config.toml
experts_per_token = 4
balance_bias = true
max_seq_len = 256
Below are experts of layer 5 (counted from 0) of a mixture-of-experts language model. Rows are named down (a neuron's output weights, with its number) and show model dimensions 0-255. Each number is 128 + 24 x the weight over its row's rms, rounded and kept within 0 to 255. Numbers have three digits each.
Before each expert's rows: a language model's description of what the expert responds to. This comes from a sample of Wikipedia text that the model never trained on.

# expert 49
Table and section starts. The first pipe of a table row or header, section headers like ==C, and sentence-opening In, On, After.
down0:109075088134173119129126156144133175117146134061130099131142125092099162119151127164102139146110144158150050141116100137143135080138113146075162146155093126141137136140124141084102117146113104123117092173127137143129146128077152162106127114097156105100169126134124111112116120125104111098160089123143141098124113108138108145129122142132140061086085130129156135103154111119129140092136107104149116120156105126099156165098144102141111066163143124127131122090123144145153120088119102124084154121122114148096114148109144131143132106109161123093086112061141098144107123142131121130166134104114153081120140101105139102115154116133159161157123137122156134140150148137155136151101138137147136102135107118153105108111186141118129119179118111127155136100181133142127138153131138
down1:074122145110107140154099122142137128175138103111092116084142155121135153165152104120119115117162116127129140098137138079154156162093135145138162128114126103084137122126073132103116131123165103082135148145114153125071114134125175116149137122159081135164131145135101117114165137071120135137124119145102149177112137131161146108126148105163094123167160125091151091145140141139105153155120136130082133119129120113110113162106160107157142079151141113126159129146140115137152142172131110110170142076156145080114102114118131160114117106096124112107153163129139130133166096149126125134092083061097149092124120159110121161144127121124155162145119123120111139134133123133143142114174122075125115130145109149107127136120151079149106132109142114122152137211116110126159167136120119
down2:122157106106154145152106069119102123160129092085155134157148110159110104161100160113137069183142108131152157128116142104094130091141134113081158129154122109116130155097129146098190129131150097144133125117139089129136113148115098112152142069124122124123141146099078103117130118124148144125178095171150123103135148129126139121133125120129132107158158159138102091086106128168109107103098087108126124124130144116142170099112121122126121105165121142127151117125087087116105099128113140081135087153091135111147077105117144156132129121153123121107126107120127118105097122103077117149153166129128170152141121120107111149145134144139101141115104108154175089101214093130107152123150125090135166127116116123121130114139110151099159116083151095094114148112110120149123126129124088
down3:160145127163106138140101117133160121104143110161138121097100151114144141140105140150117126090122121134120131114121109143112147135156136121092093095129097141107125110162121083165141125137162130129177141138160139101132122161117122137100126121114093159104169107172089115124140141135127186135139120201146092128111112120149144114098118132125136078136116142114123146132093158150139104115139112097162138101167117131054107141113149079131126116103161141134160108124104077171165117089129121102092163096089149178117136138090107141141118088137099150139108125135129144175132091132094148099148109119111135121105147147115109082130148134128129144141181136138087156128093143165182094141148110136141105125128156143096122118125125155075136149098097141157063128158131160125122127100141096
down4:118137149131129130182141136126146181149131159151105148136097132161096124114158120148163103164150103108079104163151136132118148122137117140136150139130090098161123134097168140132120136120099141119132128132102118123107130170137173155119095112146137081146121127123120102075134099138095085119125183135124144120121138147111114157120150164171135096153102143151173131190099132150141161120176118134125172118136108085132121160148078139124103083105135114105144120112106135096112139143142105124138121129140174130133134157124116090140142160130119100184081124140158112104123115101118146113139139095136154152137144112113144148161141146133142144135175160068078143132116134161156119136167139126153106130166141107159119137188122124149145140146112178134068149092127139104131086128171145
down5:177150108182073181086105181113115101115109091075076100073110117059121132131132109158133130132110127132101094141107119108117145124125084104145111161091143102130105130159144111087189153144143059156125115129131113132148082138091136149118134126124141136158134123106106145151116162120166135119147098156104121127111139130140105102101094108121099130131130125140116147115159115122131120148139131113145136122113126142096104119143132131150103114111172136104130121126093159157149121155161088117138153159148145121114092156103129103123139155129138117173150125098125107171116138082149174143113136163113151123129120115111130113164115148152166131154158172116173137085137120115134103142142143139120115113144122098140145132131103141170190129089093161138131125079120113129112152105108111
down6:132194108148112124097154159111118099134129164105073127117161119091112151142155133153135137095148164139126142132114124110132122120155156123112125179104137161146100096140110131127187157101131150149105134145119128121112080109129125116113112194092130117139111152167129128117147188163149172148175110149109103092141107146176112113129109114092104102154109125138162176072150114139117088142150141138105131149115111116147092101148168138082114133097099107094135156154114128093144145165136146154156099119133145103163134132085073099113118117131120133137160119130094108150146067126154155152150132176149122138154121122175089134134112112105144141072176128089119139128121121093109139139131100152138143108153124137132104142122165108122119122160150131126134136134142131161119141120098139
down7:164106210161150094103101148102128175126121134107113154134149158131155095111132100092134108123098149124121140136144139126099159161143095094109151106128180126136179114138128155103118166114153130133152147091144176086153170142125130135141091166115122100103126162103124123179114137162126142149078154114118182127133122140109128140153146134152180100158145096120158119163111127135135124107120121105115108122131127133121136146117120079150114141120079134122144142118127085172130162094150141114096130100065167141115154080140106128130111102146144112109117127123140122138098140143119100118107134098109163098108169102150118114138133097152131127095149139117116124098127111108105176104148181069121150144132133102102113137141161093144109127109134122143128129165119099077125160092156113
down8:167095103126139129148093135113142144117131144100112133129155136068126119151163179138151162121106112127110073138100113154087113109133154132135135183125124146106161113167136138119116147114136117124111116156164134094128098110085083125138175103089149124124179096159119117195085167117158158122090140111123118151111146118161113101088136154109128138095111102135100101144138112164114078152122096178128167113144101115098086137125122163166144135137149183127109128149126113123132149140138123105085114110135146139107127153115142104178180144160127147133148122149107138143148133118132136132155141168085090167141160117124143130122139141162130087097111121112172153089156162128110151143131131141152122108111118112167151137124135125124152175125116149128114139171122137078103109094113141
down9:139107111130118133111116102074102158134150147136128154106116123102145069170117145123113109137165138176125130141135129127115139097166128128090155069118105086134096164127129135125163114112155133112099116129109146204108110177178141107138155122112149132131112136105148147143099114186147119154104134102134178132133158140135143159129116112095131140134106133132104133128127139122125094128132146137134124138119100120115113142080116132167131155124140120128108109136104151141115172132107148081147164141073143102131126123151132114133096095131095153122131124108172112126150117134127124121089091119089122149112121153088156152142110147141099110154108127074131135160103130164146129138149120145168094123126186054150111103124144125119148119080084141139160173153131084162160177078119114
down10:093111125136117118119121116127125141166087161158124096203133131129116118124138140078130123123109153145112137129198141139130146149131079085174151116123150099108133147108069097089123117181148134164086126161103170141090119115134134135126129120141105104153128108107153096132140140142109114130131144113148153118111137153136146096142105119146148084187134153125117150141139097119166132160142108105145127122102112105100171154077108120124126155141137147131097138107137131085141133118135112129122102132144129163106138117136151184117132127153135104167184103133141175138156112102116149107139151088113203102142079129151138107124121099161099105150129143116125140162089134123128139126163179096114144108110137134119101140110122169095150116165117169168123096124125148110160104148150164
down11:111105137206137173121095116155139097144158105173132128129115144129097162121114102169122097148146114145116105126148183131166128163145132140156134162094124114172128113124137153152128146082146109113094116109165113116106127112134097155095157119085104116118086136116120108183120149139146104144187078155117110178126112136118151145128146128113126163120124130177125116101133165087148091151146135115107147132149124156106121160148136133127180145128135138135153142151105152158142101111133100127103112081076128148126120155134110150115137128108119136130170129119140137158134140154147165113154158161155127147113148091137182126143142099126126126117153109120155156120157125105174164112125125103157111111161111152152169132120095171129183117090135162113115120113131161077173145106133140
down12:097113111087138137100114119142159160135167131142108120131071164167100139119098100115135112126125125048092126145117124147126155158069135130154141123138109111171130146137194118104144123117163108117093131123120142143149117093114074103083120151105135119121163135131121128102134075154145134143158136148117189147130122131114149162119114135112183147118115093116114147111155103134123110142111123134133156140094109153130161132176134136147137128128133090149161141132125131143103152139127102159131120147141125183114131147130074118108139119138113132118119134082189100127152116104101113119131106168114109140127146113167101154125146149110126182072092137082085132153129141156168084153132134104145112099140107100133127106121115127107117168162088117120145124123094144124096118080178128
down13:156138114173142117128177124147093110090107156115102115121150125108188100135117155152116124126097143127111147147109154155098140136119149130104113102110138163151131150168132161161142099116177128140106120152103126133111146122101152109117060128127119129133138121163109130087124118127145118125121071152110153139119110152144119101142126167127158124134128146143142142119128136141080159121125083117129174155170101095069102130146130137127141083155147144130122156082088138076118154114124172104117133108112143153149088152142095145083099152099122132133186117153120070122140084096131153158140123154113183108153146138130136132126112135099194133084085125121116116133146130116125127131140125138122124165105130091142132113148149166081151098150109140154162127135142109129157130165168087
down14:160120131124132156102117078134100100107185119115070128130107131132154154090094090094137141125134151111114116120164099120162170117086090134166113158103155118113093124103123199130143177162087115104131125121092155156122081116148095134111109147112107141091134122117133116221113137132124131133145136157112108083133098125108147110124149110162140157131155130120153129101166186159148153139113134132167166141148107109120099122102104112137115127111151147128127160106108117122114137135129111106102127132142116106120142130165118105151101101087147083119158110107133126131148102182142142137101119087134140123160132164154093106142158154102142151166126092118144100122116172130139107103132116178127134145115099169140152150138130118143133127092123141133158110093143087119097162147121120
down15:140128117130156125131143073124124129154107183119164099085139114149123088129087133113127158147159122119095157111110093157128108150160156116147162101097097097103129132111122125134179104146096138142136131119171132118097113103130133140088129127159140169134117176138105112138111133112095181151180151119080161118164112144154129124137108110116124096128115114179111158147132149121160154125112168126134165089128130155185131090076148086174144095136131126127122092142101137154088136097087113139126133140099147130133127105095146151145132104120058158118131142159132090113111144146115132149107094134088125091127131142106112157106136150121144132142116080114150144107122130116098130111120179123129136154122125135148123118101114107100129100167159112068115095143131142111124111164075101
down16:171123170118181161078127143140152101109127145125143164139145139094096134119128097117123117104142170083109134177122121115140113106157162138092089157131139122103121126175077125120123116166117140123103140106137144174107124131121175132128114159124139151157168154069133108152179123108153134118170088156147129118099132077159133119133140172147108163131124116118180147091156118158099148129128099122104069125165100130125140122135161137154131107092104139080103164150130111102128149158123109125118133133151108129128118111090109146122106084119106082148119112168145123111143135125116133151107138095112126116109115119107082043145111094141127102154128102173083140108112102142152105158132163115087145103134123115127157107123119089112118114118139112143115127103106140127139108129113147
down17:155130151157181136072119119108121158141098131123132146126171116137148111149157133132112141083124097101096109150125104076112129115158170089118157080158089137087141163142134132128119093136126150104139156156115122134156158111142139079126124175094148131134129156155117137135112134156143106163132189138140124111116110135104139120161127120131168187123113131125137112113166163118084117185131133158079139159144087119147149126169145092109130127125136119109144132184139163127094105109118140160113119164134160135133129110098125141174157169120116077178122139144104111120122181163082114176124158094139172132108127129123128115123102128111150133174125109172145127154114107126130132127113097151087109118098140126144116130124100125123121140141128138125143123143107108178131157165098099
down18:144117132111155130089129157074135108140140115082117105162100135103107128125126160180132110149123129099103109123107170091073114122138132093161144129098130148153131137125158180145147139147129113127109108146106092090154156142169137149162146164178127143139160134163120136124166133169091171126103142131078112113103145150146165150124159116130144160115163138087089109098147159115159132111131112132150114127124105138156111125122158159110132105102161164143102143160158133163101133142080095124105122107118147195106106105132179117096107154170111125143140137126112168104145142133129142168095151122094140131167129133122105132159106134106105161111098117140140155148070129140116151129075118147128136149147108140103108138125184156136153146122142123094095113163160094134146115134148139
down19:123097095119142088133109112103121119102171182135090125145130158131110113127140110118142146124149109116090140144144109148096123149116109113106107147103083130122117097159125157108136099162126125144148128116151169151068142141163127170094145126118123128108147120145134147163177118069141131158095180082135094107147105143131161105130145127100076129110120140111130131118146123161133138127123109141103137176124092162111126122146145115118109112189138115077134123129131119128148160146133142115160070147137134144155102145163102121111104127126095096096118090132120126144097164142150097094100116146126060143091157153109094101085135126127139116090126110131111089145154125123122093106132136173125115133141109112136102141144116145104130107088094163167172178124181120157153124174122117
down20:131129080170144130150146140151110111148126138157146119103116075093158124169100149136116138127157159129173098119140115156151108116140154144139123145125122134100132085140080157126122132067133175114141117156125153090121131187173079109127135101124133119124147175138179187143110134144136112128102077131100100090142126100108143081096125089117146132116117079095110141102097108164158135119128160115131146167133126098154121129082142103125108120123115116099130135100126103134123152103124160125126118117089140139150126155152117131138121107120124140125114177133100097142127159146157132092138111085123097125112162117142142135152126087120098109137133134152119164102112131155117155163131172102147102177097134164170132112161121171140131145117170125161149139145153118155125153164165075
down21:095146123119141093094119149191143152106115173140091154098128118129120108149132071182145117107172103087116149130093167119105151101121123104119072189179131115122123145203135154085112149142095132136129160119125078147139121175109124142168134155157165125147164086128124113111127137133119148112138124149174148125130166125132130148113143127132123162137135084141148132159137126110047089148127153128121115137132127091155139132100155125089085112124121133121099164102104091130138125136093117150092117136127149089119127144114115116135121140103110151103142098134125092123088110100099162125131132113115160139107107146135126115155106128125140164123127093143169130167109127161119135182100107116134102108112093128125114130104089151126150150126101150103116098111112117112096118152098140
down22:139133116136072142156128149127166091123148076119127153120131135099121127136097154153115120102108104150193113132141140151066129126114138110104108133154106117111158114125149144133133132146162103133118113109137144107146112075101134135105123090134135179110118109104116183138143117125174088125131144114103162139150137094156147117168116121140128119125131159131136093144147110130116102165097160106128120125156091142102147131188108114109122162087139101099132117097142105102116139069144117158133142141099103199205159148122142071135128168150131143140124076147106123098111133140086110128156107124132161133117079138120131132146101138059153158169137116146140140147181138111156163132142126111150094123102093093108126099115140138149128117140112110158140163117127152125111113128145131
down23:029088109138161092103131106140143159132116112184086117127139145122156100101120114093161113130090100108129172173113150078149123136131090114125152123135101092126137097122104145131100182131153167172102137149147091121091116106148137139162119143139099138161143106161154113124116137081100149125123099137100149066101151105111158141098086148136142110142101145180116082129163145141137172119094129144157114123111139093103117137084133115105087118116137142142120145145133125127143144132141141071142130176159121116112143121161141138128161129104090119124122140122113144125122116145161114136144093149173125149141117139149095139153144144118130086116133175169160094103134101126129176161136103123127124117097120144165149128149132146112132135120120123128091137103133120125085122136105097
down24:126166130117157165131121128112123151105100132148125208159122141096075134134132118138156083139096126112123134132147157110140130102108115134127138167191147132134172108103144136117124081114152141158166088135177123138198144142137101140133122137155137150140112124101128126109135102140130079136124108168078129113097115161131140128147129072121167173126158129157131149165120148129122152155112168092150151102106126111138168132139136109092109151130098106161141149160138110123115146142127174141090118179160103128114113137152130169161161109131109146093110151101159141110102095115109130135172135130180090141157143113120148155128132148151159112106170075115128119147139135109126110132149124145118093168145073129136136155135143144145112121102100127141120130114173153143118128127072149
down25:085146145122155136110180078160149146118156120140154150124129102132118170137085119118077117123134135146126156142135123176150127116163125160117183124112119095151137135099136137078123133145132114134118104148119154143130125112109106131125161134096144105120148128130135147133129142187146148125123140141158148138099076133125099130126116122130145074101154113182114124101098124126161158104113081127172110099092069169121095104088132117125129146101112146138128125090106159152159092109089097097136136098118119127136119157176149123144098147095079128154153139085139108146116092102132148109119115115160142107092115140099130130096111119101105132146115106093120095147103170138172082117105161112112106132086150098116134130071121175071131100090143155111156116129130127152135132115111130